Weights of a small mixture-of-experts language model, trained from scratch on English Wikipedia.
Training: 463M tokens, 3530 steps.
Below are experts of layer 5 (counted from 0) of a mixture-of-experts language model. Rows are named router (the router's row for the expert), up (a neuron's input weights, with its number) and show model dimensions 192-255. Each number is 500 + 40 x the weight over its row's rms, rounded and kept within 0 to 999. Numbers have three digits each.
Before each expert's rows: a language model's description of what the expert responds to. This comes from a sample of Wikipedia text that the model never trained on.

# expert 22
It responds to: Modal verbs and comparison or approximation words before numbers or verbs, such as would, could, than, approximately, almost, plus poll percentages.
router:449534524539502503498557470491457445544498492486486469543594488549489481418470476510489476580518537444548541500531598535445436561451550490515547469497523526493531491464568538504535559445470474
up0:471463487498516508517455503518498501513415523479438435477575535451412536523484475507606527449545430479530487481489422551510436589467450563525544458517497481462531514512572526580484522466421582
up1:537550447511539470494562522589482487528474518575516546442477432515507476509520494470544538519520450422482482475513572551528532494406499551461570499466563458551516484555492482574413574466595526
up2:469500475425465580479528464468465488549559529523512483532484507516419500532477555451526467453511580453550500441464624510530467560439500434572440473556592535492518486518545535518530521486490511
up3:532537513450497430509477515512541469507560504447525475516543518534513509542476508520444455498545482462569511425543569457416487494519490548534470540491552570534514547465515532545396435455463460
up4:504484493467460460503475470471521415534473488463550484486537425462476445537481442500508491484441529451501443518449483476557519496466472527557557526511447520484547519429482569521545512504562466
up5:556496485555433553493457502415508572567485526507494423515551507571499547454548516498523434525492545541504553536507505540478505556468506517486511466481502522469498573460496487510484536428537432
up6:487456517499491525471494479588501557472528485465431437525502515518559616509539566494540505538541481558535533472429572537490427541522551527493486567415465477545519467482436495483533491574517515
up7:477407502502500389501509533489456502500508522487518471527527518516460503564512534510480584472496449467590533428553449579504418388508496526529450533474482544576449522485445480501481519482557413
up8:543534464464501496541505487485459436536538424497566523490496539506489529472459459491502510485547467461520526487402549492438459461494516450497441506521556563483462485504476526452535444487543524
up9:509486468447482495472498452497443520533493432497480479493505488474504576476470443595500474518505528559562525526447566480436468505503472507499490525544507545533535458413512581542447572560473558
up10:484528367462471518464565538494462538541508460464572507496516478478442475584479539573443438531536551513487494469523418468530459463501503474468492472497500523483524479576483512459493571500504502
up11:512517556432530533525563482496494505487592444526505537413479538424498549446572513503518487512496524459476472506488522496438549482566457454423482463540462411468464530510531521437526503570396500
up12:510545507486470565516562463466540547491540499512535525598511488493544587458488560566392477529537449434518454427524498554490522488494461519464592495477420484485468480478547520460459522504467498
up13:507509432478534513434476481413461467447521467550505509460539402534524561450516483424528514489495420503475496554444479447472487541393571488510443451485457517567512464525554482474520517523578498
up14:495491495477523494537510563483541520484426524515545515447459483461517527487535451509549506556481545458484541490521522525467491513450536568448514530556531540503487460546484478470439449495523489
up15:555438523447581513490540525590450504495539527423517532485542536482514460435421486545469397504513552566493521519468477506534481496444526405516473436532478488494523509442565568515443520458489522
up16:515503500500515446430524540498469488430452550507489538577503454562550445547520445513541508429524567463468496452486525519444593532507503566547473519435600432571466478463416528484478415473406472
up17:452447435485502509510522420506368565547462440505475441527568520613465522446486557440490536488484490574575499532441532447496491423512482508529534537513532485547492484543458519520500534462422490
up18:567398494516479456500394496532463506537537515446492422486571499456423475519501459541496454511524517454555524537564441542517494534487517499462507537470437544487499549505508415522443542450459457
up19:521508529468555431456541531491541465525549519518560551537487451478460550516403518617522475534452536528533539562515445481477530500464526527542507479571459497458475443457531551446467526437449542
up20:523568536483492453431485509555447510568510498501517503565550446406585590491445431478563550537521473438544470437506520488489501512469463454463535435482460439417449455499402456515399518469466461
up21:536430570378500439470541460455470473496535435472471519503517464516482509526445532559501553558512524469571579512515594480510460489408506484544497548512531434536539501475522481493518439484439449
up22:541488507453486533573482547499523493580485456484573460480484584459521512522480487565532542467443495424510486451480422491463491515411466539477503464456459555449556551567496487543428539455521495
up23:463437610502512453453474504434480483573456552502436540427481466548483474449536462519468529485485467516490517476527494548515578522531570534539454487545447500455555585462489563455515526462552437
up24:497507532527475422519533558486498544545481514395523511396462430605491481577504601531540545499512535524552482489467482478463501403458459468574502526531476496490475459440520544498516487530498484
up25:521491451535521493428514503479517447478485477504515492441542462448513491448509482555462429525503496476522492550465508441565592526486504550497475506533467510564466515468482464550528477503475480
up26:455448458470466568513424535493495406446463443454475459465452492498510526512498461533540480447478527420465434520486496551568560521453467541475484507440408566536482542465555450524512466542418508
up27:595505512573472547525418491537494568537484497479476498433501500453502534502471403469495482528524463505462476478545530545438496468521495478486457479431497479525483484463487492504557532484509491
up28:490504518483465468517515505548534476535466525502551452479496506526487478471506545487567518490435477453406530538477512506473500568495519546496508475502515517452489459595468493549498408454535495
up29:454557481507564565507478531498462513501440545482549547491437547504552454515544482513475520562485552495506524525452527487538488539536490454469562400462506524532524535466503463461556611457551590
up30:476388511571464433528541552550517435509483478535521485504517550538387500476489514408540517529502455518538504471503527441537501506416546541483525489494445527509554511527573521494555531479527528
up31:514531506501535535466512488461480531501466519418502472433468507558433508502537489528515530464533494552468479446601510442576477422553470460477520508552511418500494476436453475444482529558546527
up32:536494493528472457461524501517452455491453446513480476551466531440511522455507544504487521518504537506559452561523532522518552578470529493509564436522492532559540589480558490491530479458554498
up33:506508500483467500502496495567476487472476503506506483537528479452519494496469488562493475474593543503494536536552493541456516458556540568562444533619456534538509509482514540528504569450534457
up34:422535536543409494502496487519520478541483511505514446412547478502479514468527429554531517527424453562469509556508464479529473505448559489507516502446525438432467500530445475491484512537554561
up35:532446491490480457496507441517480518508529516465408420492517521499492554534556502490550481500529527558538520497530555493498462419498561502448446507482559509514516484575492445518552501543459533
up36:371518476414554490516517491404469448503495523544592450545539518486492531546457427547541431533445520448455564478473481475513500470489557486553486490464455514541469554474441521515546567499530481
up37:549486521467556449474512484496542501444505543467539427467438525516455501508517523484485537453443446572428576566488501476494488492518464487468543466538530542487509588456475502486524457445553535
up38:446578542525505442490492513519493536566485455525448509500544517500448498505516535436523421503440521455513534473511580501500533462516478520457552567489546508499519556469445515471501444504556510
up39:540458530536463533465544580500587553451454496436428450502450514520567502510570461572512542565508462515561511535503510417462464487525529542495443489492521539488516490518519515576490452460468537
up40:495468521515532527508517462430429485506492486422478513483504485526458480457491505488564433459460530466461480553546472506510448467456468501559491425453555509480535463483506434474476520482494503
up41:504486470530457526461497509458515514455485485518484454439539481519435492521468524479492399519571554441484463461492569442476499603494504509423482506472562504550521523492477477512512557511495542
up42:508573543501476436538518432427536500463491526503510439478543529530477530412586463491561544561507500554449521492406486503505427507405539530490467509458475485474489473520457501485454484527518484
up43:562463490512512485514551576546450421469453530472527473543579473560488480477431481465531550497529489462437467426541474521525480503471518515528531484496472468510484528526487561503451499463500476
up44:525515488505589498551406486448470549447456506478544541505516490471521546497547513576499554529498461438512511423541445534493525476482547528508455503512550521527479503457520563618469397345464407
up45:551549531406427498544466558564505459533544479570466452505507548482591505431537484502464486544551498480473534480533512449527458505465497482484500481478517484464461519442479512541466479467511548
up46:519484486511546449446481520515556483570435498475438508476527492497467499466555482456417491462479505463529529481487490531462487559442498530447469533599552556502455514540548531419492541526459490
up47:422522469454482522517513500484421430576482512549487466497501506479462488493504478515466551524561488445512534452461494479463582547539501565490522473458512547458489539544576463437560564407450514
up48:485514582499479514505495528544577511504501514496557407522526529475566414567434514543544478515456525508453508473562510533514440439551455466430547524526479404518509477473512490564521589440487512
up49:462456493437457534509502491519593494525463567536450455483532470496485552443496536597592461585469462496502561508411495542511479543482473503533461491509510490422465545456563449481520520472450597
up50:588509507483488531495446417512516488560482527504523507543488453540493475550471578487503510565472554516497517541488423535535539554510474521490432486533430501441504528457510491428514512521507486
up51:447515517561460419464484507505460510518445511479552502454493447514478442523510455533550457562455455563412508455511424485554566581444473463429454511501548525504569485504463512476491567549545479
up52:517539445496473488511483505507460453479512520510502450546553554510461502502435476555489514515447482483500507489522525548495520483475531568554485531535501488504476466451529439481504525552518434
up53:506491462453522523469508537512517395525528563457491445518549477563499413523543504597488501528512509454516456475551576464516462501503481543494483427470527474526471474551542550470569498526487536
up54:528480529514513475486599476510437476484538543504491480564477502561501549506473492587494503471542480410528460491457571563416535501505512589460469429547497491546506539467484511495429507499485461
up55:454514533534469523513540503475496420536483477505496512526434511471519537474525453488530454503436511438558476522515452532572550561454501479456553458455495483484468445498533543509486517501443513
up56:511473530553498512485525486447487396590496484477419480524499543473463567545492449503495495511427524492443516493527456550492466485530515497508600485538515469526460432474532429472492497491515554
up57:454501532530607462542519521489514438522523536480576531421485506522444456487452431536482423511458514463504490456506522478478510548538466482452637459509433465460515493518537443498428429472514518
up58:453527521527476507473523474496520546512445564475489478502530481474537500538515561527468480445556578530508488517458479444581537448462514515483490499534449502547534582499531546472468508539492518
up59:491533474493525485498522573434531484515407553484543481466464529543431483491468498463555562522585554477489470497561425443515565597466500511507589543465521504496494515445503440436569476499490477
up60:448493458493567512485516484505510497547485453571459491534534489497447446504502476558558510495582562547448411450492446494529459533533509495534521498481429501483462485453526464394467557531451515
up61:498393477485482505484507435448532465547566442444552531447544549556480490478485503543493500495511492515425495538484463569577480530471443493462539538466475514518439536498465532485557489487508427
up62:516493431552528524547496475461501493498578527507466482496529546449548531426556517547483570466544534511520438447520529487477439501512596561519494505475503493548508455535547561487483492518457529
up63:578500401432481510491560603520498522557505470491451495526512517534485482535471522459473438482542450478507495584501486525492452497554458459543514494528435544519469460455523496503569508404527509
up64:480543513449504480489465441518506519564513418404499439509534500542536469492457483468521534476520577560445523514494513468512522567487453515574535507501521487440546542542528601540443510443456510
up65:495441460558489451536533465434463456538510460442507469520542450528464506454523526500510536522524563488576545494515548486439505527404488503464448471521522495480495449513528565455504443560518526
up66:465545539593565435473513486448532510510480528487427535550441483595452526487487595468555550545471518421486492540518477553503522566463463540476511494462535544521467496500465464378524516408521441

# expert 14
It responds to: Word pieces inside personal names, foreign-script text and Latin binomials, e.g. Sylv-ester, Cyrillic or Arabic letters, Metallographe-us.
router:523495442467448476546538460589488469465474468459537429523531536466512491488517486483558506442567487483509514445480587510524523560465524547433510389523501541462487511523488398447490569527534470
up0:474459480477481502488460439426484522509543527484565501490531490542490485487527527534598489434499476551483550447468592498467524490470514456505509526560468526531551439543509494436550487506514480
up1:507504472487484464499482500433486548537515462578501502497465506458526488490477515544495443561476578492515516460471548558512517499554447545531458518497468505451548421509550486568481507527431486
up2:480523530505478498477502529508401470570488504505487442441477514463532566552530480503492583454470428469552541521554408494499468525494470492517492500494492508444489540440456469465497524508530574
up3:507489479501532481519428464493502430542441419522472426541460480558483515464467519549523570547525513561476512464514471531485520522450571478538560473534557609516488506491493480543566506476542414
up4:439498483495465414493471428572496525553467543539548453528569493467470500493532519540493483532519509467472502564496537407536499557518486508462473527550476532422504508481529442476506542445538466
up5:504475479451535439485524449547459451530402545513504516583419496483463515541452523505504556506505514557484520526486526508468467484491495559539528469524518433461443475442530541507454531460424527
up6:436490539467482540487521459474484513509468513482508578447473545495499510573462520527464497551525471424543504470527522476501545518544515429483473470469454526444513482538471527466543429543501553
up7:509495482483523489521548484542439470455452464462501440478509497548515472527535488555508566508591424544492565458506513569452516544501441471490536539568454569547543601522501457457547563580539447
up8:530492508502480470505453456525476491526481449531502476429528494497473542505559461543469478531548543528443565502506497441436500499530585564508521444505495479431537529509531485501399497497441501
up9:478525471493497501478527438480461479506519520550464474515531531457510502470474510472481521486542533544421521469505467496412477534441557535509467444473509551480517549543492585515493508450411489
up10:517522512477537462513475471499495494544539461466526507487552507500499479413490558563516491515446507537510494459514431534437465482543465396520489450432476508515626475500545461437542528491523474
up11:489477547446526535490538448518515432515464606557520474539519457541485442598435549527507477529509527476558517474561549536566493513460523584489480465511508567440480518506519550381442504511533519
up12:566564499491491520473567540493528485463533505538585506498501492473496488554424507537565528560495510484550542500531527515503556522513520518465523535493597489531517529585449510490407486543476563
up13:524518571517485477560523500582439455441465503433458511484441515440466511502476471525458539493467494469468518483550480510383616477444497391582500513520500585427488493464478453509527477553517468
up14:494507476434448493488460466468498505463457469518471454469536567472499553589426576503548516496586460472418439491526544583426542443468559549453568477490419565542520493548457513514512529528478469
up15:489490485545508547488416471496542475555505544529549499485570531494477470515495561448477485504482402502518496495466510523466425549576474510458479485486548523464559488513481493447464506458499552
up16:430510530562434458481580499473466479515513463493509554502502491571463476467479522441547498508516496433389432431476524477580470491540568484574480519590479567465543503563512515489430491541462459
up17:516452435551471474592467500440548487556506538488481554510530487547598498522446524492484504509527584529544451528447580552474484477521460436477467560538518537586496551446457504463542573477512487
up18:447451522501516430457555517455473483466477532524444495485548523489559493465487559539528458520515467461457483474479466449500486390520493454484492556501468535463450558465581543443455400505543487
up19:492488509480478484457446550472455485549519492445555536524511524425513534503499489545499502516463425524527466512476484502443531568547575468437518477532516496482492476493451458447500563482508491
up20:542514495585492473523537581496510520508533509526444526482470564552499492597596536510570465558517512479507542468485496467590484524475495477531469576531492487522468469529485508518453463483502481
up21:499513483506541444550511452471528500496467531463537413517453499494540485470530498539520509539567543492460531483426546480541451537505511506474445416521513457504498516563497460509519448488509488
up22:518580477501500514414532495484495444540550502576534501459489437467518522543426512510479458515480476508439528534495486539399539544475466480550499483486493574527469483485504415422436481441450476
up23:475505476500468520524462512502487474538454431455478502507545513439492517480436450501539470429507502515460502501437572521525510517502472442489488514497569511512490509502491431490379492451450542
up24:521508541531551509545541484595481403504480596473519462504574513490447438413477537524474427510503526512455518549533474522495532545517514572493431529463402559516516454513535531509460517555479481
up25:472453494474486498472485511577447505524461510474521502512538452508472515488514433548522489453470433485560554594522409499494538444539505557539543473475455526602468507524508487508424529444494517
up26:462453583518572477581545541451476518449555542505455422510484490499453468479446519514527488466453493458515519482495532483498482493525517485467497412454560459416446493473457484555440498475442521
up27:458487503515463519534522585515436531429489523545502460523535456538547506476568517524555505457573535483464579477500592498530477487460516520475460488488491527504471519452518543567523549465494466
up28:429534526539566531416505456449468560518477556459556449500528523521468477485595487420515501502481497503516491484488494481478502525491581467365500482496501484454512534547448455558514448494488442
up29:467484478544560497445575391489497491550514544486558447492517554471542491499485459551436471497548446560596485525499519511537562555532549471578485486520501483498480543559494472541587493423463558
up30:522493601519545530550508509517462551486516498523571503518453487534451467418431552568457517497509476482508482600448452570538499567431523565434469476504532462446455476512562511449455520466477563
up31:446488474506581578485487541533542419485530478488475585473526496512514438528474484464524549470526455583492542470522554514513467539513514541432451528501404526486454509524504505454504541566358494
up32:527470496524470513534442472522440547602559453378511514494480519473529570497459520528527508531447518500530463496575497498535474523512502467519484459507497480525523515549539558464492537464577586
up33:500474567549539407465552495523467445527467515584475470555528507522544472546493517470491506511542505464462544472557476515467506499460485432507484441530473460546559435481507444476439431487520490
up34:423497516533511566543516490543503461473465512461410537550432497452542459545575531548556438586502510510471562472510485595498513411408439440451463512486484480596565475516501525487407520518490508
up35:511505468511494454485543480522458425605585550554551532478551570505575494440520515515517531514510538471459553497463505503575458539503476494486488558489394519459482484543462433480547460536510508
up36:510493492489514515444462535508484478473448563479525493469499455529455506517496539473506481481538547472509507443533494503603498478469445431458435470544525485468458490457480514476389466505467417
up37:488467457465517485491482485507467434509495494559439479495406454465481525546492501553462480499508470492592539535453507528472486452503427479479497511548527447584480501491506431496493495453464459
up38:521531515512485523558589512475473576521489489414511456501460490488499487446485499502464467500494494498492504563467491486483481520479525520556475520543514525591469492471483440522428541544546523
up39:512482442536483471551453518473430387514476419580478506468501540514469540507510459481576487499465514611420490522497518484537487475543523493511494495525537520461513531437470518537497502553503471
up40:531546518458391573493500475461540421462447458511516434509458541496547525496537507529562529559456490506508562515546457526540421490479470558487482561558432533443501504445549462514511521504489458
up41:465502569530535513454477570488532535485435464523536539486506485481503476464556504501523469518522519499494499440530521479363519488465565426432472497518451520549443466487376450467524473520533489
up42:529515480473492493499464494507520554515542526510537515536434539564516512485498509567471509568528418549440453492504489534600467523501537596441515454512488522481515538544512511538496479514556511
up43:456562503392461451498514451519541505539443501520552426490505522459555531504501483504518526488548486542488499489499496493566553529525523568473567461450454521410545504575474364537495532436474454
up44:518512438486443475533503520521507501520481517488491588516556454518504535497566472513489457511452592468513425550508551485517490459506461556496461551471475509583506478513512484467486436473444549
up45:458539503486487385427554487500476470503466494460488492570465505530421573505522487498522502574556512478502486478474540508466532489441459466504463513527558494508560483487487502538567478444556511
up46:516449543537482485517474486484492530516458531518543550594479445582457551523520472500594478558479405458514495517467499505475479514447532497511511544464585543493534571462508509502521466536531488
up47:503438526604483417511486552482498518567497489540433500542519552518506463557504514530525495426445469489519490458504463490534520556447512494507463434589487504463509517473504471406410482444457491
up48:490544497444504536508482535484521512466506507476537468491504562506486524490523537514446506468491557456466502459502471473431475489506488448469524514519530565498515543533468459499434394439513454
up49:509519413528398501511483508527521602508510434500545475480550499542514513481491497524521519452528512503514556539489448508540517374435482482517473475479465533563536514446432499524516490501491558
up50:454517495486527496542473518503492484526514484476646373477529462500454497505513480478593472382544472465459549526497514456476542514520473499455575460522501557512513548489463485489380496511524436
up51:513546524482489470506515544500479480473476448528499479493513458498497561460558482435554483476567555454501518517457539522522459546510498513476477551567500500481539476458496559443424442513502562
up52:486491425568520509441550490414441498498446530396583544431522520507578553464435549547470456575464537546463506465482499454493444513477440520458528458516479549462537504499560494479505467519575576
up53:455442478526515518475472458486499475491476515474516493450494571473471492510510585523502488486477465450446550533494535399486540508539473500536418526491479485529479493372540479457507578470518452
up54:580527464432484441556454470490466570522483458512478444521474444496492516434548493497465518523449545509478523446435521598486492517479495482491495492552463490476465508513523398487560577508456481
up55:485477502533527444493520472503462596544517528505516477542496520413489502411488516423533480405459534511577565505481532520471508546488517514481516454472503510487472394527584463437515524479488575
up56:540542529451533459594507505477462528472614533493517504439478535481477470517496516504493471429493468438420542497431523602605450589485522502514483549575447446579493480506468501519473481492514556
up57:513508510467463610455470492536513521486533486490468503548515530500491493503524494446476476543449536439531464529535521589537540519544558585500442533443486464471461542529523468487522457514499460
up58:502512511524471449505473484555538457526498495513537499508499473525538543467482517480546551555503516523537513573475521434495510496503523549473467513460490512539596512534530415447515448511520547
up59:458491493511492530478533519557566490586454538500472479485469454502510486540476537487453504505491494472503498466490511468485502496445503494469494532471544553537580523570529428495470461498485426
up60:479421488487521568512518482535483529556454506511518503475541543459432576442410516438566486542575458516529455515468487496474457498517486428477546489519464554484475452601521526436430490499509474
up61:488527497483456519557407519479493466487502555503605483549577500552528514465464439548523482429444487459494524498506553451535483554473487487464484403438600508512601458527481539485461525495517454
up62:534522498477435497475518480554507494494470486499572480537474455453487486552510432542500509543534484484530555491551462476450514483569473549525443484520526541499555459479541582456522557516469519
up63:477487452493551545462509482458443539477481554511507406585465526518524550504513538509527513502481579518558458441462532559501576525549590575465450458495537548502498477491420528419491507499498554
up64:440487513502500572524474473549477470483504486522482509519621523498548486515404493462566523480567490537483525531541505463435525519561488516474511496540541515513398491507566451548472477532466516
up65:494494451506509455503543498471477467392535498434541426471508478509555542480525519466424486440497513456469560525447526521495520496470468525543421529457545533567490494516509480524452521492498505
up66:488540538537469522508411502518474443538463519440494467560544560512486467470453437510570457487504524469543465486413480532571490566499575454512500526497506467568478523458514528513508457486517535

# expert 27
It responds to: Inner words and word pieces of institution, party and agency names, e.g. National, Association, Communist, Historical Society.
router:465537466460509435454487411482480526562431545473492490479542436567518584489476504546570535515544517454431529501549489499571533570474547501465499425557504552418529456589535482527556521500539408
up0:509546551501466464424520440533460517485531554520463521470490483491532463523488506465442533457516459517430530482464537614517518447463500525415514504500487475511530483469509520489581517482454511
up1:507515609519493505465447488551505607448436498378563450546499525514472505560481423453485487496572504504454525509482543520460495531475490491455603499501544436490527512473505544502486513528522454
up2:461493551464524466564546534511475562506514608439547505464485502547625539546498496550546548450480566506522455503501559502587470454562492537512493509512434463502483434532482484454511526578529478
up3:507524514474502524534438513501517504470540488485515500476450547446484567480472465520455506536490484461463544529477449458479491464456486481428523523488448559443491499468486490547470474472589541
up4:515490473532494521472496462546430493469435499450553467473487527474475540518519464568421458521539441519514502480518549532534495471526519543479520457457458450481517517483549553481489461585520496
up5:459554503455491528482464508519531474495523486529495548489430491446461532545482448537481516529510497485498502453487448538516551500488473542415554535532518501530515449453541509532517563467544540
up6:494539455487511485490523492508480518582466442554532497455467493544490562517476553526503533531545544483474461544518469540512445564490568519465504454547529518467528374546454431546451499406512478
up7:579476477531520575472543448508467463486503548499487465577519517488461537495543483460453434489447538450491568467520479549493473475529487460495440498549572400559507533488519450537518537517494516
up8:498472506513472439467512588527427450544530471461516542478516481569479559467528519571494509531512469483563439535446536587497580518558514549503529435556471506452490444524487512531510552533393512
up9:460485511501533403458497549534459506546441527492515452535562515498450581542456516438504471512472527476479462501482462512481492521586564506570504510506567508472474491513515496517508549493518457
up10:517472512495515517498541435523480482433484499473477499477579519464531494562581503500453492582503446537491554506458490445533438489428469583551510534522520494475428502468455489471531521423517498
up11:470523482503576491569482488469482473485432483476496443473446473558545552441462507521414459533467539503481480462537469528502524506510513528531601447398456535478534481541488512568447533474504386
up12:561494487422505473558498473459509544486443487518506508451471429598535544480513504542535528533510545547469512535481526529500582536476525583418555471569385496478564487454528489485544466515458495
up13:554506496550501491524476563501485448504503467480451429480579584510512461470516428510461575470545468517516547517484391489519460510525479496501536467512433509480543522477413503440462427480499421
up14:524475485529513434519432465506590556394533502438579501512507505506548509485468539555587407550492467475485445484555498451527471479488432576517542567438512562580447531534454536488525516479450511
up15:470490545497515560492528457449512482517490515416526497506493537501441529520427506518513498508504490513453457543509515505453486566551404522540520435526528477495530534590535510576485530556447456
up16:461422458503538482499489554536468517412430523583527452515496446513486474450521553558484458490407505492490564428524513542634462533469514555433506485511494512501439559506541530544592511460475447
up17:563578489514569478484519525492530588522491537542425467556509516462462492538427440545590476477448485540496485498501397476560464475587476508550511454455505500523549435523522434458494521486484471
up18:465416440498542439496527478528488453526533510476519495532568545530572455540531545419526482515557495535590555536514545515498503547483514503521516525455497502506541506569460452442524490511508480
up19:467570500463471602493530450510491399527472474460488468538494553438415492533480501538457481503503497566501492542447474423527589475570505465478450530543492529448487568507535492538486586500498559
up20:500457487518521493517465473488472503550479509459461454473475433479481523480564469504486480543506442506453443456459529530533519438438564575521493480517456534482554470461476468520509529474464506
up21:479496575468406500531501549550463443508506548488535449576466452459537503458493525522481476489441566436494508573505459474496525537572514481604488527572455509492564513515509525518494557517522520
up22:538446459447479525493518520504499482469475492478460463528483475430531453484573506451408408560502484514499529491489511475467516548505587433485484434476529510590467469467434461527509522459495450
up23:470444560480456480509495491533479506481508520486534529491492414451515502455478479598545493486526491480485421502575557500494476492514416473547523511554532442540465574516560525473496500466477486
up24:565452498538474508531515566481492461518485487483476456508503475508433520554509463537572456463499510513482559408506534517478483482488519506521431445571573495469486524453482521463505490500466507
up25:485498496518507473476481475546484466530416518475504544493424446482451500523388504489502534481498492524468560552509486539520515517447470499498504456455495555504517519525469456527527609490585487
up26:538493483542583535457481489449524489502536504517449575454615491564536534520509502487529484523474514495477524564458534476474486482440506533396538479531417484547513450530525547482542552539491492
up27:483561529494522523568495555461522508487412502462463521425507500504457510494517456553484462547543508554515463509486529569426513532529566562465539494497500443511530427512489476515457493503535520
up28:470514494505498545534498480503532485485504494445499476523489463496479487449510505452485472467438528471546529556542560552524484562524556532507506572476482564470523497521435467476456510473463583
up29:481506451527524452524512531526510472541487503499556499559531470533465514519499521432558503508493490478458527561474548491499490539530497459448433517575459497452532530503541473541511549536494534
up30:492484538553508546495516419544526476438505549506552511474458525515514512504456544461479408484539437455519491498461552460557526450507523493440425529460437540535515545487458497485467469474543477
up31:483445489513487509403525548537466481475442474512509547519522477533474607417462532520508490496459416456480485414475536514525462476556529498486492435493508453468503553481508400445490522585541450
up32:507533431421542530506487488522472486506467491518509505478478499478568538536462494495521485483518534469586570506467537549554536551476396493474568490530556492552549475545528512563500503454538503
up33:505538481572473481529557571631440565559497451516509512530502487534472431514527451473497449554517556557473529483449460518481545498537449579503574471470516477496505458519498536506506477473522505
up34:471493520551448494403499459430564496547467503499494474454485491539459578521481484487471540473511543513487530470631523518565588518420471575519502501574441524427445510501535469505562498601552458
up35:493442477580467457553536467479514555543576496493565567502563547528475510489524473508541544540605529531491511484483485533532450468473535531493547583546501511521565517580436533537493494467553498
up36:463443465518441576472430478519515494441523509452507505526494551489509511447510480484539450499538445503476636434511578495427461485502494491505481414464506502498415492560531480563444542467523410
up37:467516456557452472485472493398482475448457477513487477541538507511491496541432522487429476528530548556452507508475498502482542477464508492490522524525476456486552470512491451531571428423470460
up38:500412509554451570458466473501439421453521472472514474468456492546527537478510489632572508477474504469500506532563571488382506525590563529507431569531464501515481502557475518468484505504506406
up39:504431496478530514455503478615562475495532461482466473533560505492532432451531456544528518483530513506466474485475507512486505476492558494549592483513493485497501487530608548534470484413516467
up40:461554520411536563534525492473437490531498499470485479512547470464456521468532479508466593492495508536520503504516591568458539500544522530488513494442540486436412498549480501484478545396530531
up41:505474595542478509462483509502455498509502490445511424499485486515492530476514517493470460502529545492519449570486569510567517517487468526492521431512534509490543483515540489507503501461489448
up42:491541519489504422541506456517427573548498535470465521455456454543470496503540515533541525498582471416470516456487497548519519462461452518537491435507488433564544474517556553424561535440525439
up43:518438556517580515505443510540471424535492523528530518499559542513567557498460524512471504511573543518473506533563427490451469518455598562473539472493523542488500474513494485442532452487415508
up44:551542508500505517537488570472484484539576497533557425556531587548520490551526480492465511530550537540502452486530545498424520534488429542523503464528561467445496536506442477565512456496557481
up45:571445523507503471457426490465472497527480517528450504455531513486527537551545476500516417501545521396518537504496527513467659465499527511458541470496521498527574493588496477495455572500478536
up46:501523515491477452506444455571439484570440481495563567511482500471587552545465510470522488518551537491418455571527553531505530564498435500496570424514474477499488547541510500458436505541533482
up47:615547532456499474469483488502399477473496468467456572526452491536473447453591467495525488506451477521492489525533481517524456466518508489533515475502426471525413522513535477470545540544514523
up48:438485504413570601542529540569521535508482541584490525516564507428503431532517486516514492527463547507457507542462504566521516497474484588440509480488387505490497536491523498512534490519538499
up49:581542469456444521497379517540508459530495461550464411529529541572479497528536499576471530458449475515551466519527560506504454500526533511507436428514546490542514571493452513491457468522501581
up50:558430455510488511551471464548456521511501495515587459592417522473562534465604503571532480502543505521576491499565460500507475520514482547530469469434426500467529495488491427517556457533524484
up51:609524507468581451514503473487486482561434458467516506535488455540461440484499568606480528531509519456518523428561532502456427574531496584541474441513557551494469450513507467553503575526420518
up52:489441515523495492502511452540613511507506528496531457553541416471438557421455531530583471426439445469491543510522461551478536486462472448518464529572491519488460498518581467457417448444519479
up53:517503514460527430472454446516491514604528492567492481469472553459488487577518504528460517525543468438431506507537484485450490514492511501565499458489538513533483512439498524406499474557524501
up54:490507566526475451480568499438541456538487506484456421497538454542445520502464553510498459436491458488456469458466480483444509558493581483480415479493481508481541510533556503516546525452561469
up55:479483469482430489436533543476505455507557501552519484482495440546514529579484472464487476486478521535587463467470553425496472542439425477593466505536454543444535478487541501459541510472584447
up56:449529425516553506439474503453481492474432515525519553528558454500433575528502527449468490469543491502431502481507440525544476536469484504533586468546475490599520419493497520530517507482542539
up57:579569502452540534458494455440522549455446462487488444512543514486502474542470567564376570520470468507418497472478430496451497419457568470456495517504444515480454512496509485502545504484578516
up58:546482517403522459479480486560529569455501537451543452491466515474537421485460536501446564505582524470467499546527518485516493499516473447524492511501515514497569584557483468521592591426466404
up59:481461516413545493533490502494514484456480478525499474493502507469457489537510552468549524540461478481486510469519467488492507490487425508425504485517489526464527506500486519498445463468488512
up60:512491522478518483461509530430480506506467549530469510556513427458450537527495545575549462456525514478469495555510509581504464535450578588550477516530548460470523528520536522489493564459589568
up61:518527521544488429525440512454477487532593523525492472441458572500486470533516443575509541475508385480509461436559463542416503530489494543470565504504488485509528492464512538491511522472508495
up62:557502564486459540479460487514467463484460498466497455555529496549538510464487502543507478399526649484485488507566513480526490471454472557536406462445530505517515487458505466474491534463451535
up63:509510515533498500560497506540503436445480544535506486457518473450474521492444507520502507484530545459435402457552504479480502510513460506505545493504495495557591509541463580516541528492484471
up64:503490600526461507479507513474521503495475490594470514502506506554532513498513568531516472514504559449450522499562519450471514415542508524465424475663541515509456481459508475424531519535503499
up65:543504528525529550563546519497505493570556463461470544517487540464458486500500451519512442532447492502480536465484512440447417507497505486507447563543506511499514467474487516487562464544504504
up66:464504522483478453507524511474445485560475543494435459469539422533507527565495504560513465444433532460534507522537497464506546530490498533517459552459576483506476569490483482470544531439448451